Experts of a small language model: 31.2M parameters.
Below are experts of layer 5 (counted from 0) of a mixture-of-experts language model. Rows are named router (the router's row for the expert), up (a neuron's input weights, with its number), down (a neuron's output weights, with its number) and show model dimensions 0-159. Each number is 128 + 32 x the weight over its row's rms, rounded and kept within 0 to 255. Numbers have three digits each.
Before each expert's rows: a language model's description of what the expert responds to; "raises" lists some tokens whose logits its average output raises strongly, later layers aside. This comes from a sample of Wikipedia text that the model never trained on.

# expert 9
Description: Adverb particles and prepositions after verbs or nouns, like bailing out, stretched out, education of, at; also noun stems like foot(age), cross, wall.
raises: " him", "atrical", "ensive", "election", "live"
router:094159144140135077146083076113128148128147098147171067108154155097164105132114147128087140131124178086161132104083164156119127155132141074106112136088076082148132089083124092156165091123152130141135152075200101103197102174134153152167130137103142133137153117182146113078152173101095171114123167180064187104102177126168107080096135102154143158148111187165127148173112099155073083110202135107163129176087105076138163152177087089115160153120097117148094133153177088108122080135112155
up4:158171188153123081132149087161073173123097091126093120162114133127150171134069142104088051122168093123160105108144148112091140177104110089118084126140131109137120130122115096134177084142151135127171168159170099099076130160170127096090156115147147095090097071145143109134056174085106094208132093137061128116140109152136104096112144075163100132110147094066078126149141136165147092170143151107130093107129111133115137176195087168099150171112100139069068084110147159182146104181133097
down4:084108161079147158145063161088143142129139156158169075178131169180084089123122113089144139100066099095079103163135116093170116100160076140068095082123132149109090101123137135132191135119164057131166151121153099132109160125130158130182152106091096135142163075212124113171127097213137063126140166119089132095169143183139185159174089141088085174105113111134142078173133156148147127154119045161094123142134136121111125157136134131134159121120154082121146126160118143117171126145106075
up5:172196097156101100105063153127120126129155091101161110100063204093140138131056133094111135132127168140080107100135145131160118143133178164122147135091113098190132166112081098127117198136109098176091151092106170129147099145127175146148099121114106092122062131154146129091144096039148118092088091102104125146098180106170118157113180137147132137137165090125072127133173118112189115180146134198120113128123145165144127120114065117188138134154153109066120122136149177102098172172165067
down5:122140150105123117151138100087093143136127121120165151200074097157106159129059119113185124119130145117129177117088095112085152110157132166117123095147089073073153184129106140130170111142111185099062155105149139086096124107112116124128136136122126172160091146058082153131145082073142177154140170156125092107171106108115103111179201119209149171105153088091144148141141137133198109107100124118195095135150094119117122130148098131062143122148064080208115112190106128148162080088136123
up6:168112109204114119094097101107116099148120104163095201108147157139139098126092125122147134081139123099138139118109143142192134155124096082083138125101092153102128116142177113049132143104158155130184127065116132053117130173139136133126158153127133157131154120160094138111073138107110142133144153084104132182126124114110133151084125147069147138091159137105250144186151133206149159146097091092121134108067184078053172144110097130093142117162127110111129097153100197170163109094079116
down6:112153120094117134070149118143166142109104228111158120154185127141044151140061083111130164136131163099134088145139142062103123117167115130085104163158094077112125160134141129098078132054144107091175134164137183145150157090133142122134129104117107144129194083112100138119104080190098188170133117152178060111119118117160129051120145124153093151173114115108089136162163155132171140136139118098064169144120084138160182128113099105133142130109145197112128115135155161127086186193128132
up7:081133127099082083093144068151110148108140107096147069153178133167100133125078146146112129104133098156135131122174121137154156121150116118162112131128075156168100108101145071123113116180144132145091168141132080162047131119120113109139102121131194095170185114180133190110196170100083140134097093107154144162115133130126093150156165096087127139129097157120058112116124139107073118034152090129135132156165102102122075136149024129120091153174155170181144119188124098107118173092096159
down7:042104091137080098121183121131148125164106134076106104143143089127165128214109102082126087139110151110161167141164126128067168129191126191167156076129093144125149179177115144180140135124146180101111164178146086134146084134094135135199097098203131119161077095102114126144117144153121082156120146144115125163115088164105092104054182134167103122118100148110123097163085094121151075087167102145119128154146151113085122123107094186143137170130131091174147090136165181145086124111104102
up8:093123078139067053075084102174129111134166137099151176146124138112116122099028115123163196154158155151109119125059163090114140155155155085168095134114093046113135092092121115063181141186141109171120131109140160154117100149195145150103083140102071113098107129178128149121155142143131157095115115187123152155125127115142083094126128110105127134129142169140144106117103123146138114166170088093146047140094126157167131082125150076130188163128084181134077155123109122128064147138099122
down8:100148168147171158126169146121109144142188097097129092115112127113123130102182146110214104123136191106141140168146080150114131188115147101134177135118135116162115133143078102116119141129207134119150169125113189116172180100128100112183147109145073123108127113120137152143134107175115116112102087089062201130156161107093123116094132113111151164122094047132146158102141048162064094153074148091115170119107060149144136095085098137117117181140141084133119157069187111136175191097119147
up9:101099169209150095120128115110150101111173120147165127142143167113093117149135137162147111122222111130081139122124136159087187094182141121120138093117100140122042148092170090117065113143157109131097157098126135129132128117095160171097081121201183128122144186115091141085128157137121185126186080124095186127127142106136138135130140116084117119121134105173089112125098069157069090096143162069096136145114125090141148095129101156097141092108095094151155138140060138063151171173123219
down9:119102132118152114172140201096120121127111181140090111108098150108166182189109165125103155137166079081197167177123144119166119115188086092114122176141125150091118091181074101157111108161132114102118118077188141154097122088150138041110127154098148200142138104139120127092165128091174066098092130182105117083151077129167104148156122089160106165082174180165176139183107142117152116095072135076142119134188112101114116125112146140185103126135125126156177151098122112114088120131105093
up10:140126117148069109149179157097103131221116106135098089095131157098128134129147099130131077135125193158087140160119153201117095120172099165128148116148123137099135100065124148062105096076090108237136138134181119147090133114091139068089103142103133102158159097160088064105131115135144131049139132097083165074087180151113153174174184089102163167153148103091096114107183095104087116090136151113154144139113118105141117145138165121178110156108117130115167160119162131116091159090122151
down10:074107119073209147066138141174162104138090133124092182128153103111086093067118069108154104095112079139069123146126154135121168126089037111096157199105124121146103174117110095129140166119164127083144115127132120101091149157145097066095133109112173088111139149139135104134129122072099142146150120143161087183122132171082136105156156111136150059127121091179125114161141151077107106126062192061101145142124109164151179139082144167138118157147163174176114093090129165143164088129140119
up11:074127106078128110128118140120170097100175105143139110136149145115116144094173162150084110174102129111152113175115107095100119142220100078161133126122110057148151178120153180157124154109152137139192143140173162134096074085047187149094103133112120118184124108115088127092163178087081124103130103161152174117118125166112115152180146087109188110147169190164144175128080108134124100150147104136141157176136108126125137120111119156121133131060076144043134080061166152085132098099154112
down11:112159105078056143076163098155106072102135133171168122078138145122164131103147126117174174089085098119176089158116133114165095105101131113136075162153129129142165130151159089113105132032147046108174114094096140111098130153140178170131101097173091201157119187142091094153087109175100081145101066172129098171076089125139095146189121169119140128141186105155080117117110104108131099162144133114150120114157153118088128150101154148092134107062093103091191125135116132141113120121148084
up12:131154102147128123137142128114140156155066123159249133070175214129134123095175112117150146131188147082117128056102150128065148153097171154064145139169131057111079063109120122116121173049133138157127165121109143122114137118093199139128161141151061159126134128112188123122133150112122104075125179151105126098134103103133175116132130076157077178149155145120162098124127130148156108127085216129103130122086176151144103121119124142099141168139105108117086183150113149117139144155143139
down12:096125140163115121126112111072181133118103125186137160148157112109172130146137172137114195109068134123104125099126143126149079135195051150136137117143165094143121082144102140143146075080100133076097090147088147100108173078165088098121093093162122206089118123098147163102134111080124194118140131106114142141126106190210136082171126113119167116126123186122188149104140165168182186157091109188135179011116115129164109126095095131132091121149142147135108141127120143130093128125125107
up13:133165140115151144130083169118240124123149173184130087113141134119150151165115110107086161114123097107102060108125136170119173157167085094135137145127137106137152130073096167154154155142195142127155173119191124152154132168121112091142064170077083153155137179161144087156190115077164136083130135175056069064087113120121154104110163098101111155126145121121119167129146125134118106108080119116087139164094124059094051110163131167072134167134092128133098107133119082166124150160127144
down13:135103125144106122143135161084127128153113149110146138105137154076120060176121148110090122147189101145164175157128158090122117071157132171086135078073102208185139087155118131162128157117061124174106061191152110091083143159097196065119090133146162108120090092139119116109125122123186149116143066141102094077152087134181112114121129176137139127155103062078101203174112175112148138083120104150168081113179090126178108160155120118130160155173135161121111128136126117167124115142169144
up14:083197159141084119093123081127128133091139088129097163107108155093149099161138131099180118138150147125135149123135129205160144112160126128144157190128138114114096095176138079114149112097118132111096147095135156172194148208108135106131146138166109132146108111171086108173103191101152053061163155156096092140181116123136093143117109153158089089156152088076158093151118122105130096093123086123049145160080098110094076196144107144110120160115066197150160141151145170084126086157101147
down14:136072119104078142141079140187119102089095130185088131098117133145160126144125099127093174064122142120161157123133195131115155150128148135161068082111095151068130107154097111092083169196139160149113110185166137155150116070122187146175130102085048149090096156144127137124140145182124072075126086106116122120130141108171082161156173143131183129126124108175093140153090132199162108156188084140125117128121158143122097169174101100156109154144127124144091095145207132129126062086147137
up15:117136093110143067131113114131167113153107151113171097085135206124107147102095153131136095127064156105116126128148200183169139130139061214089128094132088099146182145119119148132169121104174067116124173105120124137123192104092104136140156142084160096075125159119119080111089112097207156084161111187112098120091149108168106141129096089117119101098142178206135138164171094179206121138123108100118068074109125109138129097101132119177138165119091164133137110178115139175116119155152142
down15:140107136159137169120138149193083154131132112143206135081152100143114135159197136103174106090181154156152129137149135085138120140107107114160120147169194120129111097126130153088164073095166110121053102140135074166090147128111127106126108178153083080126162112159055143142186098140096143101117135116070201075122115167162108103082178122153116103146145133118132120114122135109148149158056068134105162096095191125134092186105092118188168186141115077099137116088140122096183140119170134
up16:121117169182156119174121113129151113075114135176163113179159139082101143118110163109127130127142177108074119140132125149118157166068148121124077091164108111090152092125134135127136106155154119168163122180127107103095112148057132143166186144145160165145083109140161075200129087118099104179114154090108140192154118045112063133101153102122077098126136160156122149060102120106086057135179101129154102088104171174126138135186169174151137124124144175162130112159163083121117065161119195
down16:138123070096155108168094112126161169152114084138101146112114069111155182099128082126149169111096122180070107098121081110147099122130069117133130180098159112143128133160116114126192143163127117230213148088114114108094134086070156187132079126138143100138108181125130125132160129144121120094111124125099074117136159119174116100132128147117123109113158029123151145081108159139097097123154157118150109173101131153175116125175137152058155104104108200116115087153141133061065117135157193
up17:052137111102103063147118136159163103139167109168175103122113136152120113080073184202157133149176116110165136144128151124107073136172128095120174154124135059071071114125136111142137160081154137176097143120103143086143130134083185154070165160114164113091144150195135092141176109094133081086125153068145167098138168067118166134157073139095105197139234114097113154145160126124071139149108104139131138114106129092116112144164141142156107137129097126123137115160128101073119117151114182
down17:142164122179138084103127141142116165119099207114148165142151162095132080144077163176080153133115141185149136172075149134157149116055134169070132141118187161105155150176084124107149144127138147075125125129122116125106101188124144165133112083113090166061161146124102066137112174217165100102105149142116136119126162096148127177103161134074121121142145137154122088129148142168059121117043103108151158122127187093123129090105091087114186116094115097153180148157118170084137108112084173
up18:098108150178113136133158135111140106164125129136128095120145226074159147141062096107094088136090113130132128125098169115141135116205081140096153175163212123117085097159202127145151077192134085121146124069145148091117090095101137166143117085142123154130119130117159090107078106090180130165104169123093120170138163144132119106149152089149116149166098142182036161189134120120123122136128191097126075116085112148098136106082095120169137131090116117080195140090153129106133114180138158
down18:156124181121131135120144129112089067151107173130146174148102137142137166183166145121078099073160135137108125164169121145132220108218146177147170101113135108134111186135143151086076145136065093165113116125084121109125102149163087200132075115110085135108103137099123164135107129161134095101130109172189097100113076144147129128099100084174120101154051127115179104135155130124137092124111165054048117144147154162127112150158185114124158098096123140091140117143136052083139148103134082
up19:154110143094159127138124148030156111167131189162151156127175146048101171128109148148072098152115160122065127114072156119131131127168162120105117147133159121139154118140121112121116024162133163132147168103105156104114150096117104112156092167119121130099175148119089169092143203063175130109084184128125106109167093135078112143116155091147135153170071160147102120101141149107055106107128087182153101091111118193116135148155115122169183139156119168124115111167148084095083079170153150
down19:112167064178113152189122152147146079123119143149140128135106099109099097172148153085130123106130110065110111113099081156111145096100147068178090173127154091120164131186121102123090147105150157106178176114136042149140195167153127129169086116178123126155095165127149147178111152070124130135144055145159095121133106155089110144178124132114197134148171131169148137151075062168181116137125148105152177162108192088159133139095144134164159122171157176075160093106172162099116092129142131
up20:118139092138139116121165076205050163145123125135115164151133187098108138124112087146158101104118149125101147132084098144114143174130133153142156128125150120175120067113072164132133109143171148150171095104135200106139097149090128198133139190125091158162091046189198160109179137154115089057112130154152126136116154164092097140096156092119123139147121149094088178139177067157208132109129211129075101107113095142085166114130099130118154116148164148093126157131163123084142154160113146
down20:124118079149152136073133149161094148111141166156114222176138099072113078075184108162126129128098065134125095132071060155096154083133093137127133153139097166110164118168138132171126117164176115140140154172121080083165125148147149130134055107119114100133149150180171103144139124092133148129098139092129146174102051110132124152182105131118104127128069117159118146120182122188195189160116136065112165149104127113161181187104131100155138112073163174078079140147159142128115127121131165
up21:106112087180124113150134156093186209098112131122136092136205182096126138107107184125134087193134168124073092122085108108169153152080137127186123133166128138127120133059068127082105103130133169135195156107138157084111148057126093130167118167169158187128160133113105112124132118139144122117111120114080114155113188136105118131141165159092121122041128173152128140146153126068131143104092128139079117167076127114130085184150129102158091170120113111165109135176128166170100160144042117
down21:135115171131104150164138101095045089126158081146122193106131102164114155179106133136091140175115127064108132101084109093099141157122142126136085178072092141148137171127099120129122202096114131162118119174127128052140053129115145056168154131149152088091121117106114113092137109179140156097194076129148129116130094190162129175133158092142118141085118163140133122169211082128140100115098158115115158117149094096173143168113074107120128149117085084167133157107222072121120146127134144
up22:176117098122134057135142125172114135187184118101115144152151147136114094138099122085145243096150131126145119122136127103111153124107115107111140083167061097114153116098104119171171083092144122158162180150136116090143128113136133164091097151165095098123137128157187152126129133027060152113120085115171151168085074135174195123079113080091103096096137133128097157146140160123114148151136144087135131160089148182089149112117116143122145155099127128083109171145170131188142112130016142
down22:165156134150104136141179128152203107153178058096059147165219098048114116123114116161129149142121093094143104122165107132115152092154116167179162161146129116142115097149180138105107134103158091111104132151116139145176074095142084088143106145110157101144172096194142184081134107107132129136076119129175113073068115136144107070117077105131163074165097139165104129150121099130093131102099080151085110141160142122147083123156166088128099137162114152134091108145131117122045169097202105
up23:158112170133123099149191062139145220175090168135125163114102130097104136122093167047070135111114166131167119190102160127123169124099102129133123106150153091101150114116115094164090076089120123125145144133146131154139146095118119145179091113129192159156149186177106127194145150130073071063129158138156166119103151183062146109139154057156137124116213086105150072139116171092100173142113130120130100158117071117125143161129133089115150124126124129133072102141131119063118123088166130
down23:131138087152148155126182139152150121099144178112125126182082139168101168138149083104116115115097079162168114038185122160107171121060154144119108113108168081113125102116129081152119116113078156121168149183130141162148173121112157099105110097069125130084138109090194110088101170166110135064119121175182112103132162169102162178115125145079152062114156129137110137126156165158136136152139132105162130148163179172090195135132071131060182154123159188091099110184122153141148081148119140
up24:068031151068166098137109133123124137176151105167171121111165182165122109184073146150088120130177120115092117157119139163125184088170072085112096130122124117197123118115138100156132138112138137129053200083107138113133146107201129126146129143133115112077107134197089119175125140144129160122131187144126112134138192148153132143147131119088123076123095096157147173151114093105126098063104109130078110118097157092197075140114128153099155136128095210126137075120136112169120179143093104
down24:112148077111150167072145132157255125102075132145166085082093151071089145138077116150166123125124197189167182083085145117142170137112145160082094109119105111019108140114136136136132152160152142140160084148141165059105158147149162127158089082096107110117117127109171178104153075182154095110149141153137092147133148073175141114095135148136104121115118121094128136065111123147085178125098141102119113138137159072111144130135120150145097143175116117112140145130150104108132090105066170
up25:172148115109132137123111074154148153120130099120145033139110183073144101181143140081151099122174149093137155189145153127120171168176157087097082123156150075137109129111148084057144140112166161102144126078133124129190228149159076143168093147126172151133094111132187106113132142057104134095144123167120088118105156126169080160106157161140183129088145144091098157150140118074117162171178112093112119157099145147167050080120127138124137120160096072144102154172150128119125099144146147
down25:100128119153143095148099105112107164152177099095122169104130154142049125126145177167077136142185159136095135119126158133114126112179103138194139067100134125139129150195146118127079067171122131145047066120130098115121067123069129152131092138106146119138109149136187120132137097060115112184181120078147117147104100135148145130159083126175141075159148102092083104134135086102143033129120136135153150159093114149136197190117147141113129086094153082168079110118111097189145114170173144
up26:118125081162045124150059131147091105176138111126107190121075160142161157133124108105120157164206129151130133095095164089099137180129060140069073147107074129137140108104105143186141144081140100069121129086084130079113155097126113145161105140125093149121152095145129071177141134181139140095102145099127167125088140124120121176134159092150113150159146119139100113130137109151134097173180088101160167204098178082125161211160125120142162136151130165168133115133130184183142069159102157
down26:095150118103106127064130160139138174188129108160139155090130075175105149117143121107132132079100099181120186178091123129181117086109130128126139132178107128132154088131190177127115117100112154128116138138130093105106214170156110156151130137106077193160083099071093101149078111163070060126106128091115150146131136146184103073117150103180170084135100139106136104136112134179166160207131156116095086112156120084150180096148094124123118129116164149058167124079143143186084182117133123
up27:115141127167116159139109127133072114116149118132150137133176152080184114170079107137175128152112165175124089087102157123161143172140128130089116107095129103104109100166110077092094085111140187154164150093152064091107129182169083100107095127094106093129098128111236098119135168112169130182129104089106170079132080157150124131139164109144113066132132126129153169165117080154161112120165184162153142113136101117125154149124056143139094140155145074187103113069167166120208156106062125
down27:147120110122145115082073116170140179104117239076103123140155134180091089110118139190122136122148097126147151114074174210105102130132102116179181165130096177126089126105083116164150123107092133130130137121134095137166103110071131084071106153151151095098105096182120130155144185143109115125128102117166140120098101123102104067149120148127107062130175131148122191166126157101091129084175102100084170090191038162130165158128145102106140099103155163110143092099099127140155141091161090
up28:153174134112110098096098171059154068110111118118141078092187137147106096151125135066151162158163156149106160111112130143114104134128091120123113089099110070110137119069108127093102126115128169132120147113152096082200145149122156137123183117110071166114142137076063147103176220072185141087125131107107118114163103124187104078129137153192164190107187129163081185113099117134211102146106128110154134167139143103132109109149150179141092109148117121134121139147150148051152099117177140
down28:101144159135074202175150142122134103143153179093136130103072098106197111108172169160109087127181142077143100157122133153111167106105097153128124091088100171145118150109090105089140132113106099109168150119086135157130121121166188186075090150133170174134146110149100064164107135103141127086125104103103141162094102078047108128098138180123028113179153121121177121137154167130124166148177100127129072125112142131079069169087073123092129094139095126143086119112149147115087151115186109
up29:062109131166103118129119117079112115175103143157172122160145126107121156133110109127155116118136139111131116123159164134071158098132111157156110079134153137091148119046122195105171078097115179114134207153133135154128129103142159195134124116063138175080163095168128201123101179072090149175174137106152157141239189132154145138122123082106077154163148182105129126166100162108114110100130115132141092175148135101138153134207115137161109124079139144105124109127113118063085157086141161
down29:147072119093143080162114119131170122097153101128079118138096135103097116149164117217053078128149093087178169234141147157123133165139102122128174170098160149110148183140098206084131098152162157129115112098109143115132094144085169097062112180109154106147133102115081125083138130130122100119186126157095194130074097173065118106146076102112149170135125100167145121157164137163104102115112109128065155147166103115139130087149136123139139122124183138123152168196130145172125161105093118
up30:168122127237121114069147091121117144114086117120188079096156121130141139120150132131157095143088186121119162158063139127128095178163132135130103114113133111171118157129070059145087127089083171149146154100134106069131151155152154106120125121140125188100091145160133170131174113152145114109118154091149123164140118166145140156135193159097139188112170105139085158146146093101125100132086094147056187173096128144126097161164070111080105121096170134012159146115151096119132148146094170
down30:040096137098175178112131171132126108139187160071104130190134176058104101133161154175166153146149077116140175148111158137119065141177093133104140135152116116108137173114094102137176099099162131112076152161088160047152122160153096109194111151115092126107129125112107117088096069197120146165137144106123124150101169140136119164109116128137085109145089144129109108144138137092156159163078214152089068133143121141140136136071127111109088103145122162123121187128155198175104125164106085
up31:156169135152155105144176078122114149154123149169178161105169130110127094158120137150112109131169167140211122129050147160111115160075109079134130099147115161124103162083134089179152109162130212062159175160101116125114146165134185133100134141115189147177135076161103132156190141055175150140153091123119166146081175199154088098120186109119167134175118107143147096106121140146197138093137092101105114153167136119107112124107054116156111097088096121106101121133168135113103112105135072
down31:117154109113146151120151191161158104170147102120114134205177143077213126156144142122183118127124135154128087155048122160156090196160125112138098134149153196152164174103144161161111111120168142157101110115116080099068109106097147148200141097154061112134109165128166137062116109106146133124132036122122146140111143183152141087113128146121098191152107089158140097027148145122086134066153112066113147133137107125099097135192121152134098122151126132083135128094118138121106096132106114
up32:073129157143103088125143124156095121129123139085137108131141156099104114076082101151154121087104144152148155120057118100062103066115074137115057111128138167134162164163053107147109108157133164086134195040094124124082085152145077099100139138125151215132128122122118115052107169090147137179120155157169117092138135114152169121159110161125098131181127149092144144133118210136154113108155124128156178098114114144113133142107109166138084104086076136128113126165177141058148089123189168
down32:184140102105090147154101137157135105081135132124123089087128113177173199129163089168114104098100109105114173109093117148118198128128117079114156168130073149164087156126087130082136099109128129118190147109178199089101158145105097144135104145118163091120185111096140124120128125167211151067084154133152087065125173145121158054144104135115139158166151121182163136046141108111119088164177143150157130100171140171121130092147092117093097120086132151135164132144148151041104126177114117
up33:125123136183076125103098121165115131080168137159181090166133136031128104101104094099139143160144101158164144103086140111109175142101169136150127176129045140076121086127111106139147105109107105121104182125150091080104078105148182117098149074080115117109097130120156114112166151088048175134141173093100130096150130131182162136137146171167094174175097098153099153118183115110119212156162125137141154151130129130127149107067127167172165189122126109124129170182105136157130056168154126
down33:189110158142164163080113165144156120113150096133094108087197121144110092145157044119159175125117159106143120131098117126116099140150125095142227076123126083120130090093127190088118133170112159080162081178163117105090138147116061182142125116077127193144114101149058130118155104129120129170107132186133145143131126062110140098157106096094136094104084156120146127156126143175119197159124121092115116100160113097167094135084198065141173099124094106122083149094182162123156140105146137
up34:124130104142107146143063103096148145103148183104081120148167132143157093164125127135158127111091120118126100131195117149188124074155117121130140136102092051139141128084139045144156055135090192139125131107154161097103114071119093125131091162160093106175096119103187082076128172060081087142153204118132115199121085092093082134175131141173083176108133123089151173119100086104115152146130118174102109132143167113189135127173068088110126142132111109133142154139154153153155161124156081
down34:177166144115173138126114190151131099107108138162173185134068133094095127154123154095126124144093153194071147118129147186134107139137090126123184118138094109127093152191109130213116117125117144112159231105127096180088115129080103056135126121129177041124148174108153121122119097120075076139127114077115146094099117136127096096128095133142090080104137085128055177059152132150105105149095153154127119093065134144147093080142125159142142081113116149143112153114134076130120071138148146
up35:136141200174113144112095117110096128128117087152142137124127143137096160109174145125098178112106088133145105136083146167136146114149148098148110095116076104086122164108055171162109040132121127165131232144134154137144086175154152128166161100170124160150107095172093171138159072110063132127119136166126166114136110090217039069113103080121131154128126065140139139153127112151081105127059146165137108122173166145147101134109086137106142118125129131168078120075155123105112058128167121
down35:102149116113163192182126177174122090123137196071088126136115150153079162184160129061162164145131120135141161120088098131123140160142162085107045143139165113120110134105171119141122108124123152100124115145103126148132108141104085136165137202133181114119136164132154110191120169172109143136123120155133108141152123125136082173066131182104166148178144125104135183133070153087118097201090069122139164169115159154120169144146127081068061087143113147120170130090214106127149171100133091
up36:105129108107078077134098144165128155198080091119102123114149118127163134147073115099118192158147135063107181147155172145132138071124070101151147160184164080132176116164107098130132104140199094141157147156063160110157100117148126133094128137177115108094144161093095135101114082091135186099150207146107179110189139086148154081143093155177103155122125211157135077109112135109126179165135105156101114106151091153107137126180111126101159130131095103095160116127161088057163173119119107
down36:146156141092112074159147151152099153160108097121154026113139148195167126195137071131120073137136051146166141111131171104133059122168185167116131109139138129066116108147119115151121137161075102146117145173196128073138124169146080114130109142154120145102104144072119142191108078143139182098108114079130087151151133131091143125102118170101172183123090118123115109086185107151127148119131114156168150121174163119125178167127098078116111130191125170142087136133167107150115194070160125
up37:185144181150122092082086131096182107128119112186120100172124166169109097129111140093133160147137125153114111157071107078081161124161080127064092138144122162106138115136156135133161061091125121150122155097103156147071202110133077139101158184131138159173081100171083142106178163165090079112140144154100098102134100086110141100083169105107094115128090181131109120113144069099136080148191141089131088148142127149071158146143152144085152176064099070080107123135100086129132085163162114
down37:102069140125118114110132140121187147153082145091155093170109131152053120080094095135117149149088134116116163137097096105129119079125150158129152062202103146106113190113112069192169114145091112124141111213160157113106099111121152152148083143142151091142132109106106148045166078152155119158117080123083142120120082161140106077122108149174123120100129128111162126110111157111138057069189122070182128129088141123078153126154102178185182173136088163094160130160143153163124155168150117
up38:126156135094060065137189086146128030182129059170132148113085128158104140125087140184114155160164130072124156106134120114107146137127106172112098127140125087147149103140076130126075165132147162139111142114151113106165166099103166072146090133170152199163132141138148146090134175069078181147148115116076152134120153155144130171096177195150112098152124150159108107111114061084133160160165170102144085092133109199147132158095159145112101118110085144118160076140103161085156106147169119
down38:106139145129102088114152159141124156118120108169061146153136127107120158187140124131144075182109145196067128109143112175116099171114146128086081139142091173128125114171115169097070140134058114140158128108124115164142070125153128114114078100080127112130082119177174133121107144206122099130108047110142144107175143113059115128139082106185179177112095143144140109062166144193173093125097108105097105151151152164132176172136140108144058152162124117135081111145124087085153065112138075
up39:151179144097103079120122013156130117192135152144137089103164092140180166175125127122063105135082184159136128155077172115144096168107093119144084182166079063132149124109129127194150114146126121145121096148138113130110138141136140176097177131091131152083086129169121142175143148137144120094108111158147187139158184111116082085126061097089147173151113108083162113088126115100092138113149161152087100138089126145126071075176074148079126158157078149138123099172142125162126136127121182
down39:154083087127154144170127139126078138163113104149186114099126166120107089110172173075123118086125130164168163170116120107075147186018178035105095103126147134138162133164119144099116083142077082153139107161117148127112194170103087133081111149131116108124122117086152157139115112143128169150111152171125103109138137165191090188118129092125142113112157108151091091151159130163176068134144161130116089114060145105033152157170168121155120133116174099100127118096153102117117161123167088
up40:148097118162129093176105136121091131095186083106157191135086124106146133111146172167147179102124146119127193131110109197091180113178075120144122132153082103157115151109093105122102160093118123155197201100146164104142141190111102112152163110149150106118156153112155165134147115079121175062099087125137153111163118138143148116076135146128167150112090179097140117138108128111119096102148116200136053132162049119107141119176102161153172143151123101138140052132195122136151154078077186
down40:155165135100146053169183056184163156183066142125107170172120146187141107096138117134162090168180143045105169157163151091166109077055130139162078123097107171128149164175150097126090130135132106109126064124137119142164151149096147106190121097143092121119151118136108132118127137153094120169092183047145138115133139122151129132162144124056159098145039126120122119132182130151065127114123122106131121175171180141096152127104111112117091121110137157120146159146142093132104149190111147
up41:095147113151115091136108119126099129090153072157155132161120150108117092137096156114093103145166175121149093083134126105106106112161132147164125161138073084154130102111169111114099160115169113158140133102111162074113110163192161137128143106169140079051074104118090134151145147112129133088185130124104161134090118040128125078137132129102075099232104158112156165112145123115189089147090179138113138164088066164084088169160127189152166108200111106098086174103173102082120162127154159
down41:132114083124125155167174173126142168179107188126046139083095112128094149117093124118206197109092070101134111182131147143176122115112152219145125126167145131134123141182075135135152090117155135093163106218131100126087096053103105116107142200145166125125132177187129119129158109111109096126074141125147167155187118140105170150100113111152149145084144137137122116144210177117114155185101121125112117093120095088142101141140077143128162075124100127143168106159123147136143088164149138
up42:114079121147109101115121111116162148120139142148153099166119111153143110183104132105114151147190113165161109151041154125167197120119117143085086094157136185109170142147132068140124132187176151123111161089165097134159151119199189127105152135095172184121140174157155129092148103101106163131097177059118151172048149157182069140117101101137152146129095173150103073137088135106092174088123170093101099095155123186096087113145102144087093121091142118101147169148051114093121139129119120
down42:110138096130123099141130091147204150174163115137129113086069085178128212103165151142082113167147097152154095132150120127126109099118100150098151098141145180166135139145089100123105121181193086111133096159165096075115167106145116148163148104142125121095155170076121125092115117185168177148109144122104112181081159104067130160102135121101125081098099127104066081214147129094160110147121193186117129126092127199113151191138118109113097136121112182156107147177097105135168147163066111
up43:112142153147139116115162106174149114098144142125114147104087120056159176092093097145124109124109191141147108111101187107173139154142108079102139152040139107068130091181106082118152166140133184162183096029144120108140107081143196120129110088108128181134136107148141091122096187143187120122150100128158131125095223050176110077140112118121145157122117112120123135118166138130086141092118134152082117108087203125121111161112145150132147131137121186092168096123170101070141124109129088
down43:134105163154131178112132114098059159097137189130174147185125095145114109106138125080135141105167106199131156131117137105168101156069135169118073093081157089175122119097160134125158161068150146079073142169112114191106158184132172131188155157119177112176087105204121106108131157159170076106137111114134126172131099058162103185111117120101174101077098161144136133099151103211129112167170107092145114135165146124116157144133118150125161090111178156143094121132085151185137095130136117
up44:172184130146146131175079070084075109131149133098102101148077137188152137068097171167108138157153128136134178106148174186137134154113122073131150163114118108108153161122173159083134170058120150195100180124156086109136100084101186173078116082140137117107157112117115093130135129090119112082139143096109146089148164130147103166134113125150095118118087071073115143202108158155105097079088165132115104100142140135180135204166129118107104155176127102146042104192130105126144126113148145
down44:149161167082119171148138144096093078161101123112152152137147163118108088166127123151141188159176106116099140170126194152076204111178028140165095145121141096085143101127130157088115155145148183143114171103126130168145156116173146097053126113119058137114142129064084125111142115103173117178116122172182142092177092189162168134069130101116189068054083129092133123068103153107193127153120106110115132140125105174159114120095113126107119123093105124163134129137120108141139116150139111
up45:136065135154160072141071128087147139119077136120173143194148140122133099149114197125102056098101148141127173141097176145100135149076079113158136113160108108119214146122112134135099102120078110168100154128151071149157148097120105120146162107070121104145110145097157160120162105111044140142150163164111123140120155159179096081123120094147138163156132119125060190116117098152124150104171183168128109117179090137154135166142175114067169137100171164122161117182102112084214087131113137
down45:131158183119132162056154124121226141098180137143160132168163121127118159083055098131162090088141099150107077101103174140086095139112120135100114088168107102186131139181091151102120111114122096084121138057121141108143124139148117151100152082101065105134152112051140080155106127142108125100174082188165124133116139085186128175105156148094128098134148085101144132144083120085114100153171133091095108115168152168130096143171110072061163127134127104111138131177160097052144128140177115
up46:128139135119085133212092152090137130151154063126142140150087185094154070169119113092167160167145208146082137147112151150127133152096152111136137124177129096073143067152128138082140077207100150103145130102145079109117111122140119144140166089127083131126114139133144086107140091165148078161211112159148189092144138131101076128115149093107145096100092118141140193200158114109135106114111106128149096166076119136129117147196111196113140116098079099155075126142145040114103125145161133
down46:157078194153123122084135089122090130155091101124127130108172104102136098124119112171163133125165124146137150142124092094188141101080131159145143146187095170161118128050087121180131106127173191120123157176113139123119130139047164092133161148093158129046196083104117105137147154139164141123115177100117098117099103092132134113131111143100145124157110077188144134122165132147105097158085146169096136105091067100081169169142198077141141093134133144185104179142142163138144195132213132